From a checkpoint of a small mixture-of-experts model trained on Wikipedia.
Size: 10 layers, width 224, vocabulary 2048, 29.5M parameters.
Experts: 8 picks a token, a shared expert of 64 neurons.
Training: a variant of Muon for the experts, 377M tokens, 5752 steps.
Below are experts of layer 4 (counted from 0) of a mixture-of-experts language model. Rows are named router (the router's row for the expert), gate (a neuron's input weights, with its number), up (a neuron's input weights, with its number), down (a neuron's output weights, with its number) and show model dimensions 0-223. Each number is 128 + 24 x the weight over its row's rms, rounded and kept within 0 to 255.
After each expert's rows: a language model's description of what the expert responds to. This comes from a sample of Wikipedia text that the model never trained on.

# expert 11
router [139 116 194 105 110 104  77 142 110 133  89 125 151 149 123 120 115 117 122 128 178 138 147 118 154 141 139 134 133 123 150 148 142  92 122 158 177 161 149 135 111 119 136 148 159 139 155 161 126  96 125 141 102 150 175 138 159 132  81 149 170 136 112 136 146 180 132 126 109 126 140 119 124 119 181 131 134 133 124 127  88 131 106 130 126 162 105 145 128 138 151 152 114  85 159 146 142 127 133  82 149 121 151 158 138 135 183 186 124 151 128  85 147 112 111 112 118 126 160 139 125 101 150 119 117  97 141 146 108  79 159 144  85 167 157 151 130 148 164 127 113 130 144 168 103 122 139 143 130 113 143 148 101  94 146 206 126 133 137 138 128 106 143 120 133 110 138  98 166 156 105 130 125 118 141 160 132 193 165  95 159 168 170 119 124 116 149 158 125 146 110 147 112 112 119 106 132 168 153 129 160 155 105 121 191 111 140 112 132 126 139 151 137 144 131 141 123 124 162 102 129 150 115  94]
gate1 [140 124 171 120 112 129 169 131 104 129 148 106 122 140 141 123 160  88  88 146 124 119 108  94 141 120  90 175  90 180 125 130 139 113 123 162 105 167 131 167  93 128 139 156 140 113  93 155 113  71  88 118 119 155 100 103  99 166 141 111 108 122 124 121 145 140 122 122 123  98 162 130 170  91 137 137 104  85 130 123 159 130 143 173 148 121 138 147 125 112 159 159 111 118 132 152 156  92 150 115 191  82 146 122 140 132 141 129  97 145 116 165 118 106 104 133 124 124 176 113 121 115 134 130 187 130 131  98 164 102 172 132 105 145 115 139 152 145 125 152 101 144 119 142 152 163 115 149 163 132 168 126 105 104 151 126 113 136 127 121 139 108 129 163 156 115 128 112 126  70 136 113 149 116 139 129  84 102 178 102 109 149 112 130  89  77  92 115  97 126 132 148 138  95 127 121 124 194 144 168 168 157 150 164 108 100 130 142 135 113  99 124 113 149 144 107 132 130 115 127 125 135 137 107]
up1 [147 120 139 188 129 101 174  89 121 119 109 156 108 155 116 125 117 121 163 110  76 104  80 121 169 137 121 119 118 132 174 152 181 166 143 142  87 113 148 174 133 121 129 154 110 133 146 133  79 148 129 155 164 108 119 119 101 149  96  76  82 113 112 119 126 121 107  79 134 150 158 105 105  99 138 150 151 158 126 132 150 141 141 137 131 102 129 131 154 131 180 140 109 117 116 106 146 145 127 146 164  90 117 134 124 119 144 113 114  82 133 172 160 131  89 129 131 131 159 120 104 170 138 145 167 109 124 105  96  62 143 113 133 115 111 113 116 171 143 144 121 146  99 125 132 127 145 128 123 148 140 107 165 144 166 154 108 119 134 131 113 133 120 148 139 137 126 141 116  94 125 123 166  91 130 114 104 108 157 119  99 136 104 122 153 100 164  75 120 104  75 135 127 167 148 145 123 161 151 155 162 163 118 112 161 111 118 138 134 175 126 117 110 100 152 125 125 141 132 146  86 120 138  93]
down1 [138 131 136  98  96 154 171 124 162  73 146  79 160 130 121 187 146 156 128 141  87 108 130 159  81 127  96 106 153 120 129 105 115 149 161 119 150 126 141 108 137  89 134 104 103 147 122 126 125 155 134 130 155 119 126  60 137 147 113 150 120 112 107 107 157  96 139 104 165 125 160 126 122  94  82 129 141 138 110 145 148 106 137 114 149 134 146 172  80 123 119 110 150 105 107 144 122 115 150 161 138 114 115 116 152 136 133 153 134  96 101 133 123 169 130 123 169 110 158  91 172 140 102 133 106  91 134 181 144 129 132 124 131 112 119 132 157 120 149 114  92 132 129 113 146 121 134 146  94 104 127 117 143 113 108 125  94 114 133 132 110 106 126 104 107 156 113 106 116  97 153 109 138 120 124 100  98 138 174 135 122  83 134 146  90 123 142 149 122 148 132 114 115 131 114 148  93  81 122 123  94 131 157 140 133 166 202 120 120 127 111 130 181 133 149 141 108 163 177 138 186 118 173 176]
Word-start pieces c/cent/directions. First pieces of words, chiefly c and cent (centuries, centre, percentage), plus compass words South, North, and trans, San, part.

# expert 10
router [205 139 109  83 129 118 138 116 132 120 141 166 108 112 134 121 152 117 117 174 121 164 147 149 105 119 148 160 124 171 118 129 102 120 146 143 104 154 138  98 190 111 133 134 141 157 166 104 123 114 128 136 110 100 138 104  85 115 160 126 106 109 168 123 140 123 137 142 119 120 123 142  99 140 127 110 199 121 101 120 117 110  88 112 138  95 136 198 108 115 116 122 149 139  94  71 125 185 118 118 130 131 115  68  97 187 149  99  94 150 108  75 148 119 128 172 160 136 155 133 122 142 151 109 124 101 147 134  94 171 131 166 106 108 128 141 104 111 140 137 143 123 121 111 120 130 130 104  93 133 135 178 116 161 140 142 144 135 150 147 122 126 159 102 129 129 171 135  90 113  86 102 161 143 131  88 121 108  98 121 112  99 123 126 104 135 129 122 133 175  95 132 144 116 109 139  94 111 105 128 114 117 154 153 109  98 141 129 135 139 165 162 126 135 124 105 156 109 113 137 146 162 133 138]
gate0 [134 131 151  94 146 130 151 149  87 120 111 166 116 119 144 158 161 149 128 101 125 122 151 129 126 122 118 150 106 115 101 149  85 134 118  98 137 118  85 150 151 115  98 131 137 149  93 113 119 147 106 102 113 116 116 122 149 139 129 132 160 113 164 124 154 146 133 103 184 113 137 157 135 140 118  59 112 126 122 165 100 134 105 172 120 114  92 127  79 142 147  64 134 133 121  84 172 158 169 139 150 109 155 107 123 128 135 127 111 117 145  94 138 133 127 112 107 128 160 105 132 160 124 146 179 124 142 101 131 160  97 110  99  90  92 129 105 162 126 158 128 130 128 146 119 127  91 174 155 132 134 141 100 130 147 100  82 125 160 121 183 135 122 138  73 103 152 103 101 149 133 145 124 134 139 108 174 134  68 145 132 140 111 165 135  74 152 152 154 101 105 109 132 110 111 101 141 157 122 174 124 126  97 117 131 119 157 113 133 181 155 112 141 108 141 134 126  99  85 123 165 144 145 112]
up0 [ 91 148 161 138 124 114 110 100 111 134  78 126 129 115 145 126 148 115 125  91 114 129 163  98 114 129 118 181 163 135  78 144 110 149 109 133  94 153 133 162 163 144  99  98 133 145 117 169 155 135 100 139 124 115 115 148 115 127 151 165 137 145 131 150 129 162 131 115 135 103 156 150 138 171 103 106 132 100 127 103 117 132 110 139 130 155 114 158 109 144 104 108 119 126 123  99 150 124 188 128 115 135 127 108 144 113 106  93 114 132 181 124 111 155 123 129  85 121 139 179 135  88 150 178 166 106 139  97 148  85 144 109 121 153 101 101 127 124 110 125 124 109 119 136 119 160  97 127 154 162 112 159  54 115 112 115 120  90 155 151  95 165 136  73 108 154 109 126 119 130 136 129 127  87 123 107 128 146 147 140 145 147 107 170 130 116 127 178 198 104 151  96 148 100 116 160 111 177 129 126 136 138  91 130 127 117 114  84 143 152 127 144 144 113 109 146 123 109 100 112 167 170 149  99]
down0 [127 115  68 143 148 106 105 135 123 110 120 120 117 165 166 121 123 133 149 145 137 112 137 103 149 131 157 100 129 141 155 156 149 139  99 153 150 104 149 160 159 130 106 134 140 118 163 102 131 133 107 145 160 127 147 103 165 103 103 103 114 123 105 121 170 100 131 178 129 125 201 159 141 163  99 116 149 130 144  86 156 162 160 110 136 116 133 124 134  69 127  91 126 146 183 155 170 122 119 144  96 138 115 136 106 148 146 116 132 121 106 128 126 150  84 111 112 126 155 113 159 143 131  89 107 141 127 132 117  77 122 118 120 198 129 107 139  79 134 157 102 108 122 137 167 152  98 115 144 135 160  81 107  97 110  83 158 138 119  98 133  85 159 144 107 161 113 153 143 143 115 141 149 129 129 151 176 101 130 168 146 133 137 114 133 164 140 149  69 145 158 142 126 145  92 148 109 120 120 126 123 116 143  76 161 119 121 133 141 132 151 125 100 127 110 117 161 124 177 149 145 109 129 115]
List-item dashes. Hyphens starting list items after line breaks in cast, roster and species lists, plus table pipes, colons and the piece ie.

# expert 46
router [121 129 158 152  94 162 138 152 106 161 133 135 102 148 107 132 130  95  95 120 110 111 122  84 138 116 120 134  72 143 168 111 100 134 132  98 141 130 102  77 144 125 121 123 180 137 124 133 116 112 170  87 160 170 121 105  78 151 118 115 115 144 163 158 121 146 151 165 121 147 152 104 130 119 138 119 163 140 115 128 122 121 124 119 126 124 140 127 103 158 166 161 133 173 120  94 120 164 104 138 121  99 102 168 134 115 130 142 156 122 100 144 146 163 144  99 150  71 127  87 165  99 120 106 142 103 147 101 116 126 167 151 113 112 111 115 124 146 138 131 154 151 107  80 124 139 176 137 129 121 134 127 135 110 133  95 162 180 131 131 128 180 171 117 156 150 122  97 135 149 110  86 134 174 129 125 123 146 120 160 120 128 125 134 148 139 136 113 128 111 156 146 121 131 143 100 142 130  80 143 126 111 169 128  85 131 159 132 124 100 101 115  54 105 118  61 115 105 130 182 111 116 111 125]
gate0 [175  77  93 129 110 145 132 133 126 129 148 189 123 142 132 120 159 119 125  94 169 126 139 115  79 134 121 145 109 182 171 153 156 123 111 147 135 166 161 157 119 109 154 123 108 115 134 154 147 132 101 137 119  96 150 173 112 143 171  89 141 128 140  83 149 157 112 128 167  84  82 137 145 151 147  93 136 110 164 109 116 115 107 134 114  67  92 142 102 132  88 117 102 163 104 154 120 156 110 104 158 123 100 126 174 121  90 161 163  79 129  97  86 124 127  99  97 143 143 109 165 130  80 113 108 160 115 118 110 128 138 102 114 136 110 132 136 155 161 169 112 136 107 133 104 154  96  79 118 124 132 172 137 147 150 129 137 115 105 119 156 143  94 134 125 117 125 104 164 139 145 132 134 154 160 103 146 109 140 123 157 134 123 113  94 106 104 153  75 128 102 120 121 152 107 147 126 109 174 149 131 120 127 110 127 156 134 141 130 126 148 164 133 134 123 158 137 103 115 137 132 132 106  99]
up0 [128  88  82 115  93 167 120 115 127 146 138 196 102 111 130 104 180 124 142 101 159 128 121 118 107 144 124 130  80 179 172 131 121 135 155 146 113 157 126 124 143 114 159 130  97 108 164 128 151 162 102 123 126 110 137 162 103 146 131  69 134 101 115  97 155 157 142 104 166  99 110 122 127 128 158 121 128 134 154 157  92  89 114 142 102  90  96 105 103 110 126 135 101 122 112 127 114 170  95 108 118 129 108 147 134 133  99 212 134 103 150 116  97 151 141 138 119 118 143 112 170 124  94 129 151 185 140  69  97 109 136  84 101 111 110 129 129 127 127 190 104 144  98 131 114 147 115  96 114 135 145 126 104 123 146 115 107  92 110  98 144 123 143 143 152  83 110 109 125 137  92 114 136 126 152  95 144 123 139 119 145 112 145 136  91 130 105 118 102 137 120 124  86 135 147 157 154  80 186 133 141 152 121 112 140 136 121 114 111 112 116 139 158 145 132 146 142 128 123 134 143 103  92 134]
down0 [107 126 113 131 108 172  94 130 140 155 146 127 131 149 122 115 178 109 161 154 112 113 113 115  82  90 145 140  86 140  66 165 123 140 146 149 131 116 141  88 100 169 137 100  99 132 160 117 108 127 142 101 107 138 118 156 146 118 125 124 122 153 182 147 163 129 139 166 148 109 148 105 127 140 112 127 116 144 115  98 149 119 130 177 114 156  99 158 129 135 157 153 117  92 112 122 122 109 126 153 117 108 117 146 112 123  98 118 150  76 132  74 132 166  95 114 138 149 138 152 159 121 113 112 119 140 161 183  98 101 129 126 167 100 100 168 133 118 154 104 160  61 151  91 162 129 146 130 118 174 152 138 125  88 123 141 106 149 117 119 125  96 114 157 122 134 152 128 124 142 103  96 136 127 141 107 110  97 133 132 130 144 123 120 103 152 110 139 166 172 121 107 106 169 134 124 139 117 162 193  97  94 142 124 171 161 132 168 104 125 120 117  82 132 117 118 164 123 146 122 122  79 120 128]
Noun endings in sports/music. Word endings and nouns before of, in, and, such as link(ed), bulk, goals, title, medal, often in sports or music text.

# expert 0
router [169 110 138 124 135 102 155 128 139 140 145 169 121  81 145 130 157 115  96 131 111 117 116 149 126 121 118 115 139 130  81 128 150 156 142 106 110 130 127 112 141 109 123 154 156 139 110 135 107 170 126 156 113 111 125  86  92 124 141 136 106 100 121 158 159 120 124 107 112 102 166 123 135 166 128 125 165 150 143 114 110 140  94 110  88 108  92 171  89 138  86 106 182 111 127 129 122 108 111 119 129 117  96 108  90 111 115 130 117 104  74 146 139 144 136 109 148  95  74 128  89 125 133 136 151 122 189 124 160 105 116 149 122 131 110 134 158 101 134 151 106 132  87  79 134 106 124  91 139 114 149 133 139 137 123 146 145 143 123 107 164 110 138 143  82 151 169 129 108  86 104  98 126  56 122 157 136 135 142 144 157 145 159 140 107 140 157 125  90  99 110 102 148 113 102 164 127 125 147 124 102 153 134  94 102 109 120 147 109 104  94 160  77 130 173 134 166 152 140 121 143  91  67 117]
gate2 [149 145 119 164 148 159  97 135 134 150 140 138 145 131 162 117 126 105 163 119 150 132 197 154 129 130  80 157 129  95 127 147 108 103 153 106 139 119 106 130 136 108 118 102 112 118  91 101 106 158 114 144 131  93 114  96  93 154 132  79 130 136 107 121 139 153 121 129 105 149 122 158 103 138 131 153 131 115 141 110 177 122 115 123 111 132  89 124 123  94 108 112 130 112 132 165 108 112 136 141 121 125  95 128 128 121  86 113  94 139 144 111 121 110 131 116 110 110 120 185 198 113 115 170 160 119 137 123 163 102 130 131  88 104 117 118 169 143 138  88 158  96 138 130 127 165 109  95 137 151 153  92 121 146  79 108 137  92 194 147 156 156 113 110 107 106 112 144 162 133 155 157 192 177 124 121 131 158 155 121 105 138  98 147 132 141 126 152 185 105 152 109 117 113 121 119 153 127 154 106 150 121 105  69 115  81 142 111 160 134 147 150 119 122 101 143  86 155 107 138 120 147 114 135]
up2 [134 155 121 160 157 141 115 175  55 148 148 153 127 138 131 152 107 154 137 130 158 117 170 114  94 138 116 116 116 126 117 167 120 126 130 104 105 145 106 123 140  88 148  90  91 119 110 155 124 133 132 117 148 127 118 105 142 102 117  88 157 112 132 127 117 126 135 152 129 131 143 155  99 131 111 129 108 113 128 137 147  84 140 158 127 144 109 108  99 130 172  84 107 118 110 165 137 116 143 131 148  82 120 152 123 132  95 133 157 177 148  53  87 123 150  99  78 107 140  94 126 154 135 114 132 146 111 113 134 111 138 100  97 105 109 150 129 114 161 139 114 147  82 164  86 156 134 119 111 163 131 121 141 138 117 131 141 103 167 118 171 136  62 115 119 149 132 140 101 137 140 164 135 120  94 137 155 169 127  98 101 141 105 129 149 137  99 144  91 128 124 141 149 104 146 102  69 141 123 141 153 121  96 160 136  98 189 109 158 157 180 126 168 141 138 134 120 141  87 115 122 122 133 157]
down2 [114 144 139 161 157 147 147 130 132 166 104 130  89 134  87 123 154 147 111 113 118 129 116 130 129 120  87 101 130 141  78 120 148 169 103 124 111 124  96 153 113  99 118  91 128 115 164 128  99 111  97 120 128 133 176 112 107 141 102 100 168 129 142 148 139 113 143 163 112 137 107 156  79 101 153 165  70 110  87 147 117 135  69 123 147 119 111  48 127 124 173 131 140 124 128 117 137 107 135  95 120 136  92 130  92 156 108  65  96 147 117  71 119 124 139 107  89 161 112 126  98  87 182 134  92 168 117 137 130 175 121 148 115 138 105  88 158 134 118  90 123 115 148 164 154  71 106 136 127 148 137  96 100 144  96 111 111 134 158 159 126 132 144 142 129 140 112 125  82 136 130 143 119 138 113 115  81 106 118 129 137 116 159 133  98 110 107 137 138 140 151 122 145 101 134 157 142 103 105 104 145  85 108 172 139 104 103 109 116 117 134 122 112 124 112 120 141 134 135 118 113 136 133 120]
Sentence-final punctuation. Periods closing sentences, plus question marks, exclamation marks, closing quotes and wiki heading markers, e.g. etc., independence., ==.

# expert 34
router [137 110 189 172 104 139 153 191 100 110  95 126 103 126 125 134 111 138 135 137 122 125 103 115 133 140 134 116 116 135 137 111 131 161 100  97 102 123 116  92 148 176 127 145 124 115 157 128 121 111 140  96  65 145 140 112 105 141 141 107 134 113 137 163 107 123 112  97 162 120 106 103 170 130 114 132 139 163 158 129 160 146 100 126 106 111 106 137 128 128 111 121 101 131 136 155  88 102  94 116 154 118 146 137 155  79 133 140 125 106 132 151 153 165 162 151 121 108 136 130 100 102 157 136 161  83 141 178 119  79 122  90 124 103 140 167 136 153 146 113 108 128 166 143 168 145 130 133 134 147 210  88 139  73 165 135 145 161 125 109 120 129 151 120 148 160 149 156 121 128 161 122 111 124 141 111 113 173 129 161 122 146 151 134 149 157 138 126 126 130 122 160 128 140 163 107  96 153 110 148 103 104 133 140 128  83  95 139 125 130  68 164 147 127 132 104 116  67 120 139  88 139 141 107]
gate2 [116 132 145 116 139 119 121 124 119 129 110 114 141 150 118 111 156 130 176 119 147 104 108 116 124 172 132 139 112 125  79  92 102 102  98 125  89 132 105  81 104 122 108 146 134 145 132 129 135 122 121 140 114 121 128 166 131 129 116  93 181 142 137 110 118 129  67 154  85 125 113  86 149 122 113 137 146  99 149 130 123 105 119 121 147 143 145 120 136 108 114 142 134 124 149 150 179 135 138 128  95 124 176  92 100 119 143 126 175  97 123 128 178 159 114 152 200 133 126 127 114 135 121 118 119 135 112 119 176 125 143 146 138 139 146 160 134 108 145  88 100 123 148 133 101 128 134 122 175  89 132 139 160 122 124 175 112  99  87 140 117 117 146 164 132 114 139 100 160 142 106 115 111 134 153 122  82 137 135  77  93  92 133 111 101 115 128 156  95 132 130 124 134 121 114 188 172 143 107 161 144  96 114 159 123 151  86 138 107 103 119 127  90 161  85 194 107 102  98  96 133 178  90 139]
up2 [124 157  76 143 149 102  93  93 135 155 167 117 117 119 130 117 113 137 132 132 109 146 107 112 137 122 148 142 124 125  89 114 118 134 116 140  85 165 128 121 114 132 164 144 105 127 137 126 124 143 107 106 136 120 107 149 152 143 124  96 159 146 125 121 122 103 128 154 131  84 119 127 128 100  93 104 150 123 120 118 138 116 148 125 128  96  90 128 157 117 144 122 117 101 164  82 167 144 115 120 122 134 127 113 108  98 153 132 156 111  79 164 158 185 111  95 173 133 143 102 146 160 115 161  87 191 132 116 165 137  92 140 125 150 124 145 160 105 126 177 122 127 139 123 134 111 140 133 185 139 129  94 104 149  91 189 146 106 116 125  89  81 102 179 100 108 147 127 155 132 103 169 139 143 151 151  92 159 177 117 105 120 154 163 101 113 113 175 127 137 131 120 130 124 133 140 172 132 121 148 117  92 161 106 144  90 109 127 122 137 158 113  82 110 111 136 123  92 116 108 126 193 114 151]
down2 [106 115 131 131 161 203 142 145 121  91 130 104 132 126 156 135 133 138 125 135 140 138 135 141 137 114 107 117 142 143 149 159 120 135 168 167 134 144 124 162 109 145 159 123 117 153 162 133  91 111 109 173 150  83 136 177 160 132 118 125 119 162 111  99  81 109 156 141 162 138 150 124 169 126 148  90 113 142 146 130 100 123 125  95 135 117  65 154 122 109 152  74 114 142  96 140 118 144 125 151 152  99 113 142 123 148 118  76 144 147 109 145 153 126 110 139 148 137  81 137 179 138 129 148 116 112 113 119 148 135 102 125 114 141 134 161 142 183 123 143 130 131 127  93 173 141 110 126 150  95 144  78 121 109 156 151 104  85 119  88 162 166 139 113 157 135 144 170 155 144 129 115 133 144 133 123 132 152 108 153 102 120 167 142 121 116  88 151 165 113 171 126 140  88 134 132 110 121 135 110 112 155 168 128 178 111 153 152 108 116  66 181 108 139 118  97 132 146 117 135 163 129 146 119]
Noun heads and closers. Nouns ending a phrase before of or punctuation, like population, type, District, school, plus closing parentheses and percent signs.

# expert 32
router [ 64 102 128 129 108 108  99 132 123 103 130 110 122 171 105  90 179 152 107 113 147 131  82 154 128  92 125 115 114 163  98  73 161  63 116  78 154 118  98 113 139 125 108 146 148  92 132 142 133 150 123 125 143 153 129 125 138 154 140 148 108 156  56 132 177 120 137 113 134  86 126 135 106 160 121 121 154 150 122 117 138 147 144 149 105 144 133 140 109 110 159 120 130 109 122 167 113 115 112  90 111 126  41  96 177 106 139 106 146 142 131 108 111 108 107 110 140 119 162 116 129 166 134 151 112  98 158 172 145 148 141 158 134 132 102 153  87 129 129 123 160 103 114 139 139 110 138 125 122 113  90 104 116 111 122 164  87  81 162 153 162 112 163 126 110 130 166 121  91  93 109 161 141 111 122 110  99 123 148 151 117 138 143 101 103  96 144 107 143 150 154 135 121 100 111  87 152 128 141 117 163 128 132 131 118 121 151 117 123 119 162 114 135 168 132 111 142 163 135 117 130 150 130 127]
gate0 [131 169 157 143 100 116 134 131 128 141 116 118 141 115 132 135 147 151 148 134 125  98 104  99 171 111  76  99 129 145 137 117 118 130 155 121 139 114 127 127 117 126 152 115 118 123 136 124 110 142 129 128  72 140 156 114 129 123 140 188 124 104 125 121 137 148 127 100 170 112  86 152 134 127 173 126 164 132  88 123 162 144 143 107 125 140 143 115 107 112 121 150 123 119 139 150 120 140 141 140 142  63 123 118 116 135  93 154 117 104 169 158 104 139 137 171  80 143 122 119 113 115 119 123 113 168 146 135 122 125 202 136 129 167 122 179 183  76 137 117 107 131 166 113 124 128 111 142 156 158 141 117  99 126  89  82 136 147 114  91 132 160 159 145 149  94 122 128 130 129 140 174 149 138 100 126 100 135 169  50  91 138 121 113  81 108 129 117 125 105 168 121  94 149 146 129 133 136 157 103 138 131 110  83 156 146 107 147 157 128 169 105 127 160 119 107 109 143 107  54 111 149 129 109]
up0 [ 81 145 146 116 103  96 122 142 122 128  76 122 127 148 126 134 113 126 118 140 112  80  78 107 151  94 119  76 131 132 158  76 121 108 116 137 124  92 110 150 135 133 110 120 104 151 159 150  91 106 152 140 117 136 126 127 149 116 139 139  90 109 139 108 116 128 124 134 114 164 118 161 102 117 127 115 116 125 124 138 100 156 174  92 148 152 134  96  95 117 125 145 146  82 151 137 104  97 130 167 133 117 140 105 131 140 140 156 102 121 112 190 141 148 106 150  89 127 115 131  96 119 126 115 126 157 143 108 180 134 167 149 130 108 120 134 169 114 121 116 140 108 160 101 128 167 138 109 139 163 103 152 151 138  86 132 120 160 118 104 107 148 133 140  90 110  98 108 124 144 140 135 113 164 110 115  96 124 113  91 142 132 149 161 115 118 117 202 131 116 164 152  89 132  94 116  87 120 125 100 122 149  83 100 155 149 199 122 148 127 138 145 137 178 140 140 104 145 160  75  99  97 124 170]
down0 [158 132 149 147 154 166 107 139 167 153 112 163 134 165 113 161 120 143 155 105 149 132 109 134 116 160 125 143 168 125 144 124 105 139 135 128 131 145 123 124 105 141 108 143 137 130  85 134 114 127  92 130 100 129 158  99 152 164 154 117 116 105 151 118 107 127 152 159 101 132  92 137  97 136 131 135 121 122 168 173 139 119 109 129  96 132 124 136 178  89 161 185 151 137 123 131 143 119 111 112 167 118 121 117 129  97 122  67 139 173 142 117 146 125 171 160  94 139 142 131 152 157 146 109 108 135 126 144  98 157 136 115 111 116 103 104  78 117 124 129 119 110 146 142 132 116 121 143 159 111 115 185  81 130 108 156  96 159 154 134 146 119 117 130 132 105 110 115 188 133 107 121  99 119 168 151 132 153 125 106 151 123 181 152 158 110 178 140 146 136 147 150 130 193 120 129 117  79  94 144 129 123 115 125 177  99 121 155 138 145  48  94 157 161  98 119 127 120 115 119 145 112 172 140]
Mid-word c and ri pieces. Inner word pieces c, ri, ci, ti, ni, as in parrocchiale, Lac, British, Socialist, Beautiful.

# expert 24
router [108 145 116 100 111 154 145 144 110 134 142 125  99 146  98 129 128 152 142 116 112 137 134 156 132 138 124 119 123 161 131 121 145 148 173 122 143 144  97 195 112 137 151 122 113  88 127 143 146 167 141 144 119 150 168  98 111 123 123 113 116  83  95 164 131 150 126  99 159 138  83 119 161 125 137 102 156 135 137 148 162 108  94 133 143 146 151 146 105  93 136 144 131 159 115 131 127  97 141 131 149 152 119 150  99 129  82 169  89 132 136 135 110 132 177 176  88 113 150 170 138 119  89 124 129 147 175 129 123 158 123 102 113 155 144 198  98 105 104 142 123 132 116 155 124  82 129 127 136 155 132 129 119 110 162 120 133 154 129 139 140 124 158 149 152 124 145 159  98 137 176 132 145 111 151 123 116 141 146 160 111 140 115 139 138 213 142 146 182 158 141  92 135 150 142 143 149 102  73 103 128 166 146  91 160 140 135  98 155 148 140 140 108 130 139 106 107  69 122 168 110 113 136 162]
gate1 [133 137 100 127  94 140 136 144 137 140 136 138 161 142 132  84 196  83 160 125  88  79 161 160 109 151 132 131 129 101 163 142 111 143 114 148 137 107 135 166 185 117 138  81 101 160 132 154 120 126 103 122  93 117 146 173  98 104 139 153 100 114 133 104 154 137 124 156 146  95 160 106 179 146 135 147  95 106 154 157 193 124 168 145 118 102 161 149 137 178 111 123 169 140 125 146 142 127 120 147 107 116 170 128 153 147  96 121 119 108 132 140  92 125 163 136 117 111 127 119 168 114 148 117  93 108 127 112 116  95 112 129  80 134 143 129 112 125 144  78 136 183  93  93 170 117 131 146 132 149 152 116 142 129 102 129 131 130  99  93 124 135 102  96 118 140 121 131  65 142 132 153 178 127 156 115  94 130 130 114 125 127 124 131 136 128 111 131  84 114 105 122 100  98 147 119 122 162 128 101 126  91 143  97 144  89 146 123 132 160 114 145 154 100 111 103 131 145 128 124 124 122 108 171]
up1 [ 92  93  97 106  91 145 104 120 138 140 130 132 164 188 127 135 182  87 117 118 143 129 129 110 108 147 136 134 171 108 120 129  86 106 124 159 134 141 146 124 148 143 144 137 110 149 144 159 118 129 131 121 123 113 135 111 163 116 110 102  85  94 136 123 170 162 111 150 186 104 208 117 147 143 164 133 177 101 142  90 150  90 134 134 143 146 132 110 154  93 135 170 150 105 139 148 116 136 120 153 148 119 141 101 118 171 102 167 136 100 117 128  91 116 142 126 118  88 131 126 128 122 144 140  91 140 149  92 135 104 166  80  88 122 126 102  99 109 155 126 141 161 117 111 125 138 139 125 137 131 168  78 116 118 104 100 119 122 147 124 165 121 133 120 150 102 111 114 156 143 127 153 131 155 176 121 101 127 177 128 152 146 131 108 133 124 128  61 144 113 138 102 142  83 158 102 149 146  92 136 135 127  91 116 127 139 122 144 141 127 133 146 130 173  90  92 113 149 124  90 111 138 153 164]
down1 [139 135 101 110 119 134 148 128 104 149 124 133 132 141 135 124 120 146 110 139 112 132  98 128  75 126 109 119 151 128  70 124 148 167 134 123 163 120 125 126 113  88 109 153 140 141 137 123 101 114 151 105 131  96 118 130 132  87 123 150 161 100 192 131 148  95 107 157 142 176 155 150  85 164 135 169 142 173 136  88 119  99 135 167 146 140 132 112 128 169 162 107 126 108 135 139 117  85 100  81  96 114 144 161 149 147 146 119 101 106 137 142  88 146 139 130 134 114 124 110 120 168  96  93 101 133  92 155 112 118 129 135 140 157 143 100 121 152 139 129 140 101 107 139 135 130 123 186 147 127 109  84 140 125 128 146 160 149 107 140 163 141 115 130 105 154 150 162 124 131 127 102 137 113 119 102 107 126 104 127 137 157 101 126 177  99 132  62 112  95 120 186 148 132 155 137 149 141 172 141 131  88 102 108 133 137 146  72  77 162 100 121 124 106 152 118 122 115 123 120  85 108  66 124]
Noun-forming suffixes. Word-final derivational suffixes and abstract noun endings such as -ation, -ment, -ance, -ition, and -tic in Metacritic, plus Award, Music.